Experts of a small language model.
Size: 10 layers, width 192, vocabulary 8192.
Experts: 24 experts in each of 9 layers, 224 GeGLU neurons an expert, 1 pick a token, a sigmoid router.
Training: a variant of Adam for the experts, 603M tokens.
Below are experts of layer 7 (counted from 0) of a mixture-of-experts language model. Rows are named router (the router's row for the expert), gate (a neuron's input weights, with its number), up (a neuron's input weights, with its number) and show model dimensions 0-191. Each number is 128 + 32 x the weight over its row's rms, rounded and kept within 0 to 255.
After each expert's rows: a language model's description of what the expert responds to. This comes from a sample of Wikipedia text that the model never trained on.

# expert 4
router [152  77 120  96 144  96 108 143  69 143 110 136  76 127  99 143 167 152 100 178  98 123 105 199  77  70 160 131 123 114 126 150  99 115 185  84 162  81 100 128 131 108 185 179  52 110 170 142 130  87 153 119 132 186 104 137 114 137 151 151  89 146 139 120  90  97  46 174 165 135 169 124 151 129  95 121 130 126 134 129 148 179 137 113 104 125  94 141  86 103  45 185 144 121 126 150 163  90 112 106 151 114 168 147 124 119 106 119 172 156 127 186 152 188  87 169 163 136 124 108 175 190 149  96  98 148 107 147 147 193 100  88 106 132 150 144  80 149 111 114 132 164 134 154  57 126 180 150 124 125  98 131  89 128 158 154 132 144 108 114 156  91 192 177 165 182  96 119 138 159 165 146 198 121 117  63  84 112 146 164 100 135 131 112 133  94 120 145 123 110  79 122]
gate1 [125 159 163 162 101 174 128 141  97  91 135 126  72  88 128 114 163 111 114 135 146  96  81  81 156 140 138 101 132 190  26 129  99 125 117 178 137 141 131 102 138 115  73 117 137  75 139  86 170  90 131 152 128 113 129 151 119 148 197 129 113  97 157 149 124 162 138 116  89 121 171 202 126  96 165 123 172  87 110 164 151 174 122 132 128 166 163 179  86 175  69 121  71  83 106 145 137 129 128  94 104 141 112  49 188 103 135  95 146 135 117  85 113 151  84 130 122 128  80 141 164 114 176  68 149  86  91 112  99 117 106 202 127 140 170 147 118 127 105 116 132 103 132 121 198 140  99 164 144 159 143 141 123  87 114 110  88 152  88 108 147 100 171 109  83 140 161  83 144 106 101 156 112 122 156  81 198 102 145 147  36 162 119  98 135 107 136 116 150 150  69 136]
up1 [124 153  95  96 132 142 110 108 132 178 164 140 113  60 108 119 151 120 110 112 138 158 117 103  80 117  87 112 131 156 112 112 138 211  99 102 118 110 142 117 134 125  94 100  80  92  90 146 170 162  95 154 117 121  95 135  72  96 119  71 102 113 115 150 100 155  75 145 133 139 180 117  95 153 136 146 101  77 105 150 154 113  65 111 172 110 110 141 149 120  92 153 122 148  81  85 158 120 209 118 129 125 142 156 142 180 213 121  87  88 104 152 128  99 138 163 112 172 137  98 102 126 144 128 104 112 170 151 149 142 150  97 173  80 175  64 142 100 173 113 133 199 128 130 120 136 186 108 118 224 125 221 104 142 104  74 100 153  91 131 127  97 169  85 133 159  97  46 141 135 133  93 180 138 104 106 201 101 139 105 124 125 127  80 148  96 161 108 131 163 135 134]
It responds to: Infobox field names

# expert 18
router [128  85 133 106 213 118 171 132 115  45 119 166 105 156 231 162 158 144 102 121  99 150  99 155 143 162 170  76 145 144 140 120 134 153 165 119 116 204  86 124 111 126 127 131 154 132 112 131 139 104 167 126 127 178 159 132 127  72 132 160 142  97 108 114 119 103  74 115 140 162 169  59 102 170 117 190 147 134 111 146 126 107 153 159 160 155 114 153 145 136 107  90 134 151 153 109 165 119 166 110 123  84 112 129 113 150  63 153 109  59 119 150 137 118 119 121 112 121  69 148 197 129 126 112 140 103  80  56 122 124  82 101 159 115 135 111 106 146  73  95 126 106 145  81  51 109 143 147 108  92 157 139 104  87 114 119 124  85 152 120 177 120 127 137 142 182 125 134 169 200 146 119 164 171 135  67 101 159 178 139 102 129 151 142  57  97 106 194 109  75 157 144]
gate1 [ 67 159 149  43 124 117 133 148 115 141 136 201 134 151 145  95  84 126  92 104 154 138  96 117 180  99 106 102 152 179 196 179 119 146  79 107 103 143 203 146 103 157 119  70 131 152  86 168 126 160 160  95 139  83 122 150 147  63 120 135 142 140 119 103  97 146 113 165 150 190 104 171 129 153 190 147 120 139 110  97 130 113 175  77  43  68 110  93 120  82 109 129  67 104 150 130 177 104 108 150 117 175 106  97 172  83 118 163  86 114 100 123  94  58  87 145 132 117 132 131 162 134 122 144  89 166  91 107  42 166 124 128 126 113 175 128 140 134 124 141 159  98 114  72 141 158  97 120 134 155 123 117 154 176 121 158 153 100  90 160 146  61 130  98 100  78 192 107 152 163 137 119 142 144 136 137 183 165 148 139 123 122 121 126 104  70 130 151 143 114 132 125]
up1 [ 90 110 128  98  85  99 130 116 174  87 142 122 136 155 144 106 107 155 172 101  96 144 134 148 171  89  98 143 180 108 138 134 132 121 146 153 120 132 173  94 147 134 112 188 157 160 175 141 108 145 112 103 164 157 101 140 153 114 128 134 122 143  73  90 132  92  70 104 160 119  75 152  98  77  94 100   4 188 116 171 139 107 121 196  63 147 153  96 168 121 133 114 139 146 131 110 217  75 140  47 148 134 149 123 126 130 158 142 124 151  96 160  86 106 117 103 131 121 107 127 124 176 165  85 127 125  60 179 116 155 106 156 101 132 134 140 164 114 106 168 165  67  90 141 128 172 149 132 163  87 132 170  61 117 106 180 139 151 119 148 123 106 187 152  60 111 107 158 107 159 107 129 132 112 152 143 128 128 137  76 135 145  71  91 148 152 152  84 181 101 146 178]
It responds to: Name and word beginnings

# expert 0
router [121 176  88 104 119 106  86 118 177 143 107 143 169 185 101  95 141 113 113 111 159 175 175  88 115 135 102 161 129 152  96 187 162 148 123  95 173 155 156 111 128 134 109 120 137 172 110 130 105  58 131 112 172  39  83 168 124  90 148 134 158 101 153  98 109  98 130 165 184  68 135 123 112  90 177  98  82 123 113 107 145 107 147 205  92 122 133  95  96 131 147 148 164  67 118 119 133 109 112 114 115 124  83 100 117 116 157 159 122 156  87 111  94 102 126 134 119 175 123 152 183 181 185 146 153 137 122 169 176 144 142 132  42  60 131 128 133 146 140 150 110 161  84 136 177  65 151 103 154  78 150 145 131 113 104 112 172 118  70 155 148  91 123 171 168 157 109 176 149 191 112 187 124 161 117 136 161 179  85  95 119 160 137 111 180 156 134 103  73 116 108 112]
gate1 [163  70 125 145 174 136 104 191  98  69  54 108  97 149 156 199 147 148 142 153 135 155 147 102 104 123 141 156 151 153 103 114 131 134 164 104 156 157 110 126 171  66 130 118 125 139 123 137  77 129 153 125 140 128 211  87 159 120 147 119 177 131 107 141  94  96 145 127 138 182 134  94 164 135 166 121 110 147 109 206 136 183 125 176  99 177 104 154 116 118 132 103 131 116 140  82 124 151 143 171 133  97 175 108 146 120 126 145 159 176 139 167 160 170 136 124 134  83  87  57 143 156 128 149 126 196  90 151  77 146 219 104 144 115  82  98 173  78  83 127  68 180 182 112 148 148 127 136 128 168 122 180 109 159 148 165 137  91 100  88  92 116 168 193 136  97 148 102 124  67 127 111 115 139 201 176 140 123 139 125 144 145 100 110  94 103 131 162 105 131 180 146]
up1 [129  76 102 106 159 120 146  92 129 138  85 184  78 133 171 108 105  36 128 202  94 147 106  86 147 147 107 141 158 167 113  89  69 110 160 134 104 137 169 135  72 155 178 161 120 115 181 130 131 111 168 158 124 110  99 101 110  88 152 203  96 136 108  98 140 151  79 126 138 137  87 165  66 117 108 131 139 111 142  63 180 190  83 129 142 158 150  80 130 133 145 135 132 166  95 167 149 116 101  93 123 131 144 127 132  44 118 145 148 122 166 108 119  95 174 125 131  73 141 106  66 133 164  58  92 137 154  84 162 120 163 131 112 103 128 137 105 159 214 133 142  57 122 138 154 121 165 140 141 145 111 146 155 120 143 144 111 112 165 136 146 128 159 131 164 176 126 118 148  68  92 100 126 181 144 156  92 185 104  93  89 185 123 164 150 112 127 170 130 140 162 173]
It responds to: Determiners and modifiers

# expert 7
router [125 116 146 161 161  62 115 178 113  59 152 105 125 191 164 154 164 143 105  96 153 137 175 166 147 112 199 142  74 111  81  94 100 137 113  98 140 117 114  98 120 125 141 118 129 106 150 170 142 149 160 160  71 181 140 144 105 170 130 123  95 161 155 150 137 123 191 123 135 124 128  83 144 115 128 167 150 145 123 132  99  72 156 153 147 193  83 103  78 103  95 169 159 116  86 133 136  99 153 140 150 123 100 177  88 113 136 109  70 156 109 142 136 149 131 138 164 122 203 140 141 104  73  82 137 137 109 123  90 118  98  73 116 154 123  75 201 163 159 147 127 120 107 109  99 166 160 125 164 146  67 112  71 149 134 105 121 152  90  58 148  83 148 137 107 126 140  83  98 215 155  88  69 125 146 151 187 184 148 146 117  86  86 116 124 161 158 116 124  58 105 125]
gate0 [112 104 110 144 111 163  98 132  80 170 132 125 152 161 123 134 149 108  97 127 142 130  89 135 126 170 162 170  87 155  94 146 162 149 131  92 128 183 198 152 152  56  96 158 158 115 116 104 181 168  81 170 110 144 113 105 135 143 109 116 123 104 114 165 227 148 136  78 122 154 209 153 110 152  85 120 107 170  66 102 147 134 177 107 144 136 131  99 107  97 133 125 149 155 141 128  68 168  98  90  49 100 102  99 132 134 124 153 110  80  69 103 180 121 124 125 107 170  39 160 194 138 109 166 104 121  81 133 146  81 150 128 135 154 121 182 121 160 134  79 153 120 145 137 109  99 123 147 149 119 108 131 117 107 137 106 163 153 100 130 240 215 118  82 116 137 115 125 112 160  76 127 140 132 118 118 142 117  93 154 140 164 149 109 104 165  71 149 109  81 123 123]
up0 [116 136 141  99 137 115 173 135 120 177 138 149  68  94 156  77 168 144 134 110  92 161 154 145 142 145 134 112 187 125  91 112  51 178 136 160 100 103  78 121 118 170 144  98 127 153 172 162 163 155  74 151 136  87 121  91 133  51 120  86 130 165 173 121 174 127 140 127  89  90 182 185 126 154 124  85 141 102 163  62 139 134  91 109  86  95 127 101 151  30 114 136  85 137 105 142 137 111 122 131 131 155 102 163 149 171 105 148  90 169 123 105  95  99 158  96 118 154 148 115 191  80 135 166 126 128 123  97 106 142 108 121 129 112 107 152 105 131 139  97  94 130  50 118 121  90 186 113 118  66  97  94 170  52 149 144  71 193 162 136 143 127 176 130 207 162 124 103 123 133 101 129  85  60  93 112 169 123  82 133  83 159 137 134 125 143 154 127 124 143 138 162]
It responds to: Verbs after subjects

# expert 9
router [108 120 119 106 137  73  82  84 129  76  99  98 157 108 118 121  84 102  58 168 144  88 111  87 139 102 142 214 128 132 172  59 111 105 165 118 130 151 136 109  92 148  75  74 215  76  53 111 146  96 155 171 127 191 151 130 125 105 124 164 132 150 125  99  98 153 136 147 140 111 133 105 127 190 113 115 166 126 123 110 144 139 143 134 181  84 123 125  87  82 112 133 136 161 189  96 166 136 145 144  78 113 200 115 111 129 124 109  87 113 135 112 131 158 111 134 152  92 123 158 149  98 124 180 126 151  91  64 162  97  59 120 102 148 151 130 138 146 147 160 113 101 139 135 208 108 186  62 104  87 111 154 172 137 102 118  97 142 138 108 126 152 126  96 117 103  93 134 161 186 220 127 124 113  79 137 146 113  83  90 149 115 109 196 150 114 110 130 145 156 128 150]
gate2 [163 125 115 146 124 112 165 154  87 184 106  70 108 104  99 132 132 109 106 131 138 115 152 154 125 109 215 157 131 126 135 147 179 120 144 184  94 137 103 149 120 113 181 176 129 122 161  96 111 141 169 165 124 137 121  64 173  94  88  84  91  77 134  92 142 112  89 144 130 152 127 126  72 115  89 114 146 151 109 159 157 117 111 125 154  98 173 100 165 134 155 151 130  62 143  89 165 121 122 119 130 102 110 163 164 122 160  27 138 195 120 113 197  91  89 133  97 131 177  96 134  83 122  93 149  81 117 117 127 116 147  94  79 115 158 180 172  87 109 118  94 138 128 104 140  98 125 135 184  50 121 154 152 124 117 145 109 131 128  95 120 115 188  88 122 126 134 104 110  99 136  80  95 207 165 113 142 109 177 120 136 199 117 101 197 150  92 141  87  77  89  69]
up2 [ 87 115 126 134 157 183 119 106 126  93 139 126 146 135 153  49 139 161 174 194 180 129 132 170 154 104 177 181  91 150 119 107 128 155 174  99 175 165 155 110  62 154 138  37 121 183 175 127 182 142 112 126 118 133 118 112 162 149 150 129 132 103 123  80  99 138 141 149 151 136 144 124 107 100 140 134 125 119 162 172 173 137 115 105 108 130 152 121 168  73 122  97 106  91 138  96 123 179 147  92 164 119 116 123 116  44 155  95 200 132 114 164 179 162 164 152 137 122 161 146 174 116 129  62 132  79 146  97 101  87 123 160 112 132 159 111  90 117 100 164 140 170  54 139 104  78 181 128 188  74 127 119 152  75 130 144 166 185 108 106 169 139 115 127  82 148 150  99 156 141 153 128 107  89 106  79 130 162 103  96 109 118 207 176 110 136 128 146 177 121  94 126]
It responds to: Sentence ends, name starts

# expert 2
router [131  91 156 111 123 130 128 119 152 126 125 110 101 135 137 134 109 113 101 122 148 111  73 161 145 149 117  95 116 126 110  52 165  78 182 114  96 111  85 128 219 164 135 182 140 122 105 112 113  88 179 125 107 130 150 151 136  99 141 145 113 113 111 133 146 160  97 169 172 133 152 136  98 174 125 163 136 131 200 135 163 145 109 158  90 131 114 153 151 123 137 189 114 154  89 176 153 168 160  67 147  43 151 126 162 113 107 107 103 163  28 142 164 177 171 113 200 146 166  91 190 151 154 115  79 152  98 168 163 145  84 118 143  66 116 129 103 145 124 113 146  97  84  66 125 185 119 104 202 133 168 112 114 110 100  90 106 143 136 118  48 137 122 164 136 110 144 204 130 158 148  90  92 155 144 163 123 118 158 122 144  62  94 116 133 113 137 161 112 172 118 131]
gate1 [134 112 154 120 109 139 128 110  94 153  95 109  92 148 101  86 171 148 118 138 185 192 125 111 105  82  91 135 131  99  89 130 172 159 128  90 142 131 157 119 172 129 105 136 172 149 157  91 184 135 116 102 109 123 135 114 145 122 136 128 119  98 158 153 136 130  93 159 129 124 151 138 140 176 149 101 132 147 117 122 108  94 131 170 142 177  90 100  79 123 137 160  96 118 122 120 163 133  74 133 128 142 129 123 113 170 165 150 158 170 127 109 142 190  85 119 101 150 102 209 183 158 131  77 124 145 152 189 108 139  95  69 148 187  96 111 193  73 104 157 157 176 199 129 115 101 150 128 130 123  90  70  76 174 104   0 118 128 123 106 169 125 138 163  67 135 137 100 165 201 154 150 109 198 129 173 148 149 138  87 179 139 142 123 175 158 125  94 119 127 133  73]
up1 [112 142 173 131 161 151 144 162 144 102 167  82 145 145 169 138 152 116 119 101 114 150 135 101  86 129 155 120 166 152 104 146  86 145 118 110  83 156 157 184  93  74 100 128  96 109  77 170 107 197 142 135 157 123 152 157 153 139 145 143 117 110 101 111  64  87 138 110 110 153  82 133 110 117 108 131  81 121 156  86 136 254 203 119 103  87  83 139 132  73  96  68 166 125 107 100 114 113 207 114 129 144 126 121 142 124  74 114  70 108 151 135 168 102  93  99 131 176  93 115 117 186 104 191 112 127 101 138 106 141 121  73 110  97 107 149 149 130 130 153 105 159 120  97 205 144 109  80  93 171 166 151 109 125 108 161 124 122 155 146 129 170 118 101 110  54 200 132 129 112 119  90 110  98 110 117 123 172  87 172  72 166  74  95  81 128 134 136 164 159 117 120]
It responds to: Mid-word stems

# expert 13
router [112 160 135 131 167 113  36 119  92  96 141 125  80  89  92 129 138 132 152  98 132 130 123 182 147 161 171 105 137 152 132 141 157 146 179 100  92 107 125 134 108  88 160 146 108 143 158 177  86 116 111 142 131 154 136 116 136 110 140 179 132 159  67 189 135 112 122  79  92 106 118 116 118 134 107 147 198 222 160  64  94 116 124 169 176 108 116  85 188 114 166 213 127 129  90 118 134 130 148  97 103 142  91 108 154  51  89 158 117 117 128  78  96 159 100 141 122 133 112 147 107 152 180 149 141 131 139 122 139  55 128 104 133 123 134 113 127  90 180 108 185 124 135  86  88 121 116 134 112 139 141 145 100 102 119 161 160 125 152 110 122 119  98 123 152 199  89 202 142 141 189  84  80 152 133  60  69  56  78 143 169 176 144 123 123 126 104 147 139 135 122 182]
gate0 [134 119 105 104 115 135 146 157 103 146 142 148 155 181 121  17 129 147 114 157  95 142 143 173 127 142 155 101 165 137 204 139 127 103 137 147  74 127 156  59 134 147 105 174 122 105 114 168 135  78 110 114  91 142 109  99 163 123 105 113 139 149 105 141 155 168 120 148 102 112 149 130 175 132 153 104 112 127  92 154  54 152 178 107 121 125 114 102 171 145  25  84 134 148 193  75 136 158 153 138  90 188 143 127 162 120 177 142 171  94 103 121 173 137 167 154  73 123  51 143 176  64 160 143 101 133 141 163 101 157  80 125 120 160 151 150 134 133  69 126 125  64 126 141 141 122 109  99  96 123  82 174 118 186 114 136 111 142 121 169 110 122 160 149 149  97 137  83 133 120 138 130  99  97 147 116 113  74 134  39 153 157 113 120 117 115 148 152 221 143 135 167]
up0 [131 116 111 168 156  95 160  95 128 187 177 142 110 142 112  86 187 133 165 145 120 154 126 125 138  97 185 172 144 119 147 105 114 100 152  86  84 103 111 166 141 153 201 121 135 112 139 113  65 144 159 161 157  56 224 151 201 100  85 151  94 138 186 150 133 153 171  83 138  58 163 104  46 129 128 109  84 114 140 154 177 127 147 143 186 113 112 115  80 132 132 204 167 117  98 110 160 125 115  81 163 143 107 156 137 132 117 144 158 112 170 110 136 113 149  96 103  98  75  87  96 128 111 146 127 201 128 119 161 152 187 136  47 114 106 139 105  60 140 138 205 109 144 130 134 126 121 125 183 159 119 151 101 151 107  90 140 148  95 180 141 166 136 134 114 105 124 138 122 121  87 100  97 143  96 130 144 156 126  95 149 120 108 156 187 134 135 113 145 100 139  88]
It responds to: Commas, adjectives, list dashes

# expert 1
router [102  74 129 137 124 104 165 159 130 138 113 124 123 158 161 105 166 160 111 120  62 118 203  87 131 122 192 140  80 128 111  73 125  96 170 100 171  97  86 213 172 121 155 171 109 201 114 124 116  45 138 117 102 116 163 133 106 116 160 117 113  95 153 102 102 138  91 126 143 130 127 135 100  97 166 166 155 161 100 173 139  76 147  93 100 109 172 140 121  98 144 108 229 159 184 175 148 132 109 121 113 133 106  13 115 101  99 135 164 151 138 125 122 130 109  91 146 127 124 127 190 157 151 128 108 138 149 123 144 122 135 134 125  93 131 137 145 208 127 140 130 138 162 101 135 150 145 118 115 127 118 101 136 131 167 150 165 137  83 125 199 130  82 142 160 158  89  98  86 163 117 127 165 166 115 156 135 143 137 167 166 132 112  77  46 187  86 117 104  92 134 171]
gate0 [119 146 114 155 103 155 136 162  99  98 103 119 165 144 121 107  99 159 121 120 182  86 162  88 102  87 134 111 167 161 196 106 152 126 135  79 128 102 174  96 156 113 149 128 108  87 177  71 114 104 112 132 132 190 120 189 172 170 102 119 172  95 127 108 194 100 156 148 150 129 117 150 144  93 156 129  69 117 107 135  92 147 157 136 139 136 144 147 127 164 140 128 129 160 156  72  86 159 109 213 161 100 151 144 154 179 114  75 155 151 154 180  66 103 128  80 160 165 140 176 112 192  88  73 153  61 136 153 131  95 192 147 177 141 160 146 164 114 132 110 103  73 145 109 130 155  50 142 134 102 152  78 142 107 159 121 163 158 147 134 126 206 165 178 101  94 134 135 160  46 138 140 111 116 145  90 161 128 154 118 103 117 120 175  82 131 104 114 111  92 126 123]
up0 [107 159 100 146 134 178 186  97 194 137 120 128 146 143 109 173 157 108 165 134 122 146 146 114  58 146 140 128 153 110 147 118 160 142 126 105 115 189 125 149 134 123 176 148 152  63 187  47  72 116 172 183 105 152 138  92 109 105 121 132 172 106 123 155 144  41 129 128 141 103 112 151 155  67 117  91 137 146  76 177 176 109 133 153 100 151 164  99 137 100 145 121 106 132 108 141 174 156  90 112 143 139 128 118 131  90  96 150  89 165 105 155 127 148 102 162 115 127 124  73 105 117 134 182 203 130  91 185 136  96 172  97 182 151  57  98  91  79 134 114 193 125 154 105 124  66 112 123  96 162 141 150 119  94 123 165 162 110 157 192  86 161 135 147 155 182 147 123  96 124 143 120 114 106  70 125 178 163 142 138 100  54 165 113 186 153 129 144 151 156 156 119]
It responds to: Word-initial syllable fragments

# expert 11
router [ 99  44 106  47 124  49 127 152 134 119 100 163 122 142 122 157 120 120 161 138 110 159 164 155 163 118 157 157 153 125 172 110 135 182  92 101 155 153 121  98 162 163 134 151  37  95 116 126 149  96 106 165 104 116 140 164 112 132 151 107 178 117 151 144 123  76 162  97 174  79 157  81  88 104 155 154  67 126 135 152  92  91 137 164  98 116 167 146 169 122 116 171 143 132 143 105 138 158 183 118 159 155 151 122  82 115 144 148 135  86  94 148 120 182  67  83 108 145 108 118 112 132 135  95 110 105  83 163 127 127 156 146 153 109 147  90 154 104 130 107 108  99 126 121  78 107 153 154 104 150 124 124  95 135 128 147 148  77 148 133 137  87  77 133  73 117 123 129  55 164  80 117 149 155  78 134 148 194 157 107 173  47 119  62  54 122 153 116  71  75 173 120]
gate0 [112 172 192 117  86 159 132 134 109 136 156  34 137 158 165 124 137  62 179  87 112  78  78 131 103 150 131  74 111 145  84 129 112 166 148  93 103 108 105 173 138 149 113 181 102 153 147 154  59 137 152 144 132 161 116 119  99 136 134 119  83 101  89 149 132 107 173 146 143 184  98 113 132 119  78  76  77 107  42 132 118 192 146  88 110 149 120  84 121 144 141 163 105  82 127 121 129  99  97 150 152 104 152 110 138  92 124 130 165 198 119  77 104 135 170 182  82 147 109 134 155  81 101 145 132 119 112 133 206 123 164 159 140 107 144 146 136 152 168 159 164  94 127 109 119  73 104 156 148 120 121 109 153 134 114 173  84 120 120 165 140 115 205 141 140 119 135 123 148 126  56 152  90 104 107 152 175 170 178 148 151 135 134 196 153 165 153 180 113 177 123 173]
up0 [106 198 144 155 108 119 232 193 143 114 140 107 121 191 167  93 129 125 103 154 112 156 114  92 115 149 122 118 108 117 106 100  86 154 157 116 147 152  68 155 138 149 152 157 158 130 142 153  70 178  99 132 143 154  94 152 152  97 150 207 131 108 162 131 114 125 122 132 158 184 107 135 111  64 139  45 111  43 101 132 112 185 120 141 146 133 107  73 118 125 101 168 105  88 101 117 160 119 130  73 141  95 128  92 141 124  98 110 104 143 116 147  62 134 144 130 111 124 146 139 116 141  86 155 153 169 133 191 135 121 168 118 125 108 136  85 145 108 120 147 102 125 142 115 190 118 128 167 122 148  89 129 109  96 112 199  72 108 159  85 124 132 119 111 110 165 150 169 178 123  80 177  83  88 103 117 159 191 166 101 148 159 164 135 128 194 194 137  88 171 164 168]
It responds to: Sentence-opening prepositions

# expert 8
router [132 109 143 132 191  61 106 148  97 184 158 154 136 173 142 119  97 126 142 135 140 158 122 183  81  90 129 137 143 141 123  96 152 149 132 117  86 108 192 104  80 100 129 137 125 167 136  92 163 144 127 124 115 173 112 139 140 106 130 114 131 187  88 104 163 141  46 198 150 119 134 108 110 109 144 167 129 156 134 187 101  50 162 160 111 128 144 194 115 127 194 110 139 117  70 181 152 142 151  86  85 173  98 103  68 100 143 167  90 146 138  78 133 150 179 183 142  94 120 121 125 121 116 126 163 139 153 188 178 111 119 141 147  57 140 128  78 162  88 139 116 109  96 120 111  94 113 167 174 111  82 136  68 113 110 161 134 104 127 135 129 113 166 163 149 139 140  94  75 156 104 108 157 142 126 110  18 162 154 117  99  59 128 107  95 149  95 145  88 103 129 106]
gate1 [143 125 124  75 149 157 146  96 160 188 133 147 111  53 126  88 188 149 126 129 155  72 182 113  61 133 103 132 119 112 129 169 129 178 145 103 122 159  99 107 143 132 137  91 123 146 159 134 178  88 152 124 167 134  90  55 115  98 137 176 102  86 110 160 106 104 117  92 138  45 102 155 134 101 144 145 106 145  60 155 151 136 102 147 121 140 110 126 183  85 133 166 115 164  89 150 119 143  85  87 170 130 170 126  94 129 100 132 124 108 174 165 134 113 160  99 128 163 168 110  77 200 119  97 128 137 127 154 161 159 167  62 151 144 213 102 113 162 146 157 146 145  94 100 128  97 131 124 148 148 117 165 147  94 109 173 136  98  98 167 216 203  86  88 119 127 137  86 115 126 125 115 107 132 163  57 155 134 125 103 101 155 169 128 121 101  96 112  97 137 104  47]
up1 [121 116 123 146 100 147  66  63 139  88 138 145  99 141 133 119  98 142 108 128 151 125 150 143 190 106 106 105 119  82 145 141 103 149 112 116 112 122 134 119 135 112 104  68  97  92 138 161 133 142  81  95 125 125 192 103 168 124 124 108 126  95  89  90  98 147 149 131  90 191 156 135 163 167 127 114 132  38 131 127  69 207 194 119 135 110 158 131 129  48 112 173 115 117  70 171 116 140 141 149 135 126 108  85 159 130 173  71 115  90 152  87 147 134  77 159  86 151 131 114 129  70 109  91  99 122 128 131 138 135 163 109 136  76  94 150 153 126 120 178 135 165 125 174 115  71 131 107 116 140 171 175 143 117 145 148 151 146  97 167 136 115 179 140  59 103 127 123 152  80 183 167 145  64 138  94 159 141 145  84 163 124  17 109 180  83  86 156 118 160 173 120]
It responds to: Copulas and plural endings

# expert 21
router [128 108  48 109 125  89 178 150 120 115 144  68 166 111 223 120 122  77 123 133 174 136 146  80 143  92 113 101 110 136 136 120 155  97 154 136 148 115  96 125 177  99 137 165 172 111  70 161 189 112 139 101 112 125  87 136 109 107 119 143 194 153 145 149  90 115  86 115 139  95 139 138  75 116 102 135 202 108 106 106  92  82 128 140  96  86 142 140 130 116 114 147 181 135 109 156 129  71 181 140 104 105 136 127 112 122 149 113 143 134 133 124  98 128  90 153 102 118 134 155 141 140 141 162 106 155 136 101  64 175 109  79  97 135 129 145  76 106 164 155 119 129 101 101 183 149 119  73 127 162 120 163  64 116  85 169 142 104 145 185 190 198 148 126 147 134  78 162 176  30 120 133 123 138 198 149 147 118 139 169 175 123  55 113 100 116 101  66 125  81 115 133]
gate5 [136 128 146 125 159 119 158 178  70 171 158 115  64 112 135 108 138 164 100 114 183 157 165 147 174 185  99 166  83 131 165 138  90 202 121  53 181 169 108   0 135 103  87 155 126 142 149  98  86 114 121  93 146 115  97 111 140 112 137 144  83  25 129 109  97 145 131 132 168 136 141 146 139 133 105 125 103 112 165 163 211 160 136 137 146 149  95 102  65 136 113 148 146 163 153 168  82 128  96 120  87 114 134 140 120 118 109  71 104 131 175 141 152 138 110 126  89 158 116 126 101 126 109 137 118 163 105  74 119 105 155  85 155 130  87 129  77  85 102 106 110 110  98 125 164 164  62 156 135 163 134 155 107 115 104 100 126 106 130 154  72 114  91 174 146 149 100 144 137 117 148 148 109 165 136 211 126 132 105 127 128 124 120  83 150 132 120 152 109 168 107  58]
up5 [107 157 168 144 138 175 177 153  93 157 176 163 111 111 126  97 171 143 138  95 143 165 166 179  83 158 111 131 114 105 134 127 157 107 139 100 104 150 104 109 213 109  98 109 176  52 130 178 104 134 122 121 102 127 104  94 181 119 161 168  83 113 146 153  39 212 158 203 135 127  68 141 150 132 116 119  73 143 171 110 130 129  95 132 223 139  67  89 134 109  92 187  93 164 171 156 124 129  90  93 163 160 159  99  92 114 108 138 137 103 114 160 164 143 161 129 138 119 160 139  94 129 129 153 113 134 132 171 140 120 182 166 115 161 139 153 145 163 131  92 195  83 113 165 112 135 127 141 130 191 143  75 130 142 128 181 104 116 118 118 146  54 106 116 124 141 110  94  78 153 148 100 111 127 156 112 164  66 112 139 105  87 135 179 139 101 158 117 138 156  95 135]
It responds to: Line breaks and The

# expert 5
router [104  73  98 117 128 196 136 105 114  98 126  66 154 174 120 178  94 121 153 113 110 128 147  54 157 147  97 102  61  97 144 161 145  81 140 144 154 178 107 124  63  77 175 105 110  94 158 168  93 142 162 105 113 146 141 119 143  69 143 147 107 146  97 114  86 150  73 120 123 156  95 183  80 133 186 144 112  75 109 136 139 160  90 187 115 175 122 130 131 108 112  78 102 152 187 118 152 129 103  97 146 181 135  83 167 110 107 132 116 103 121 185 119  83 111 140 151 158  89 156 108 128 149 168 110 111 162 152 141 115 107 181 183 111 164 127 157  88 159 106 163  78 140 193 205 126 107 127 168 121 168 107 109 129  90 129  99 152  98 153 109 190 119  84 128 139  91 142 160 146 180 112 116  99  62 130  97 151 119 103 210  86 125 143 138 136 102 153 117  84 116 141]
gate2 [131 193 129 120 156 165 125  91 154 133 177 127  91 142 151 109 110 139 163 125 152  55 166 139 113 101 163 149 124 181 122 136  96 162 121 172  99 158 126  93 136  74 144 147 195 117 123 147 117 127  93 134 102 153 112 136 136  84 147 191 170 110  90 151 197 195 130 136 137 125 144  86 166 147 103 131 155 120 120 149 150  94  25 126 109 164 134 213 141 138 114  97  93 102 101 134  82  67 119  81  87 127 135  75 136 187 185 141 144 141 133 128 136 106 114 141 104 155 135  84  86 105 116 172 157 122 125 136 175 106 106 142 113 121 106  80 139 157  75 123 146 115 130 149 151 149 128 114 137  65 104  82 165  84 122 112 120 138 116 109  88 208 110 194 102 159 158 139  53  90 120 127 147 126 123 121  77 113 179 110 105  98 158 143  25  73 151 115 103 116 127 134]
up2 [153  58 119 170 137 142 130 152 136 129 106 125 126 205  81 123 185  82 154  94  69 117  69 114 146 159 116  65 169 181 153 123 106 196 148 169  99 138  61 133 115 123 163 115  98  97 115 119 106  71 163 152 136  96 174 130 136 129 109 160 144 145 142 112 167 117  97 139 177 121 142 108 126  58 170 155 125 134 111 180  88 118 116 111 102 154 127 110 160 143  65 146 127 139 161  85 178  61  95 163 161  83 146 121 185 112 106 143 104  88 153 173 165  66 174 167 146  95 133  89  88 179 159  96 155 130 107 166 200 144 137 166 176  84 158 146  99 174 163  82 116  95 152 188 125 160 115 123 113 130 115  87 115 132 137 113 145  79 110 149 157  65 171 129  90 125 125 133 145 106 127 162 126  73 122 175 138 104 166 146 135 139 117 167 158 132 116 131 148 113  68 139]
It responds to: Table pipes, mid-word pieces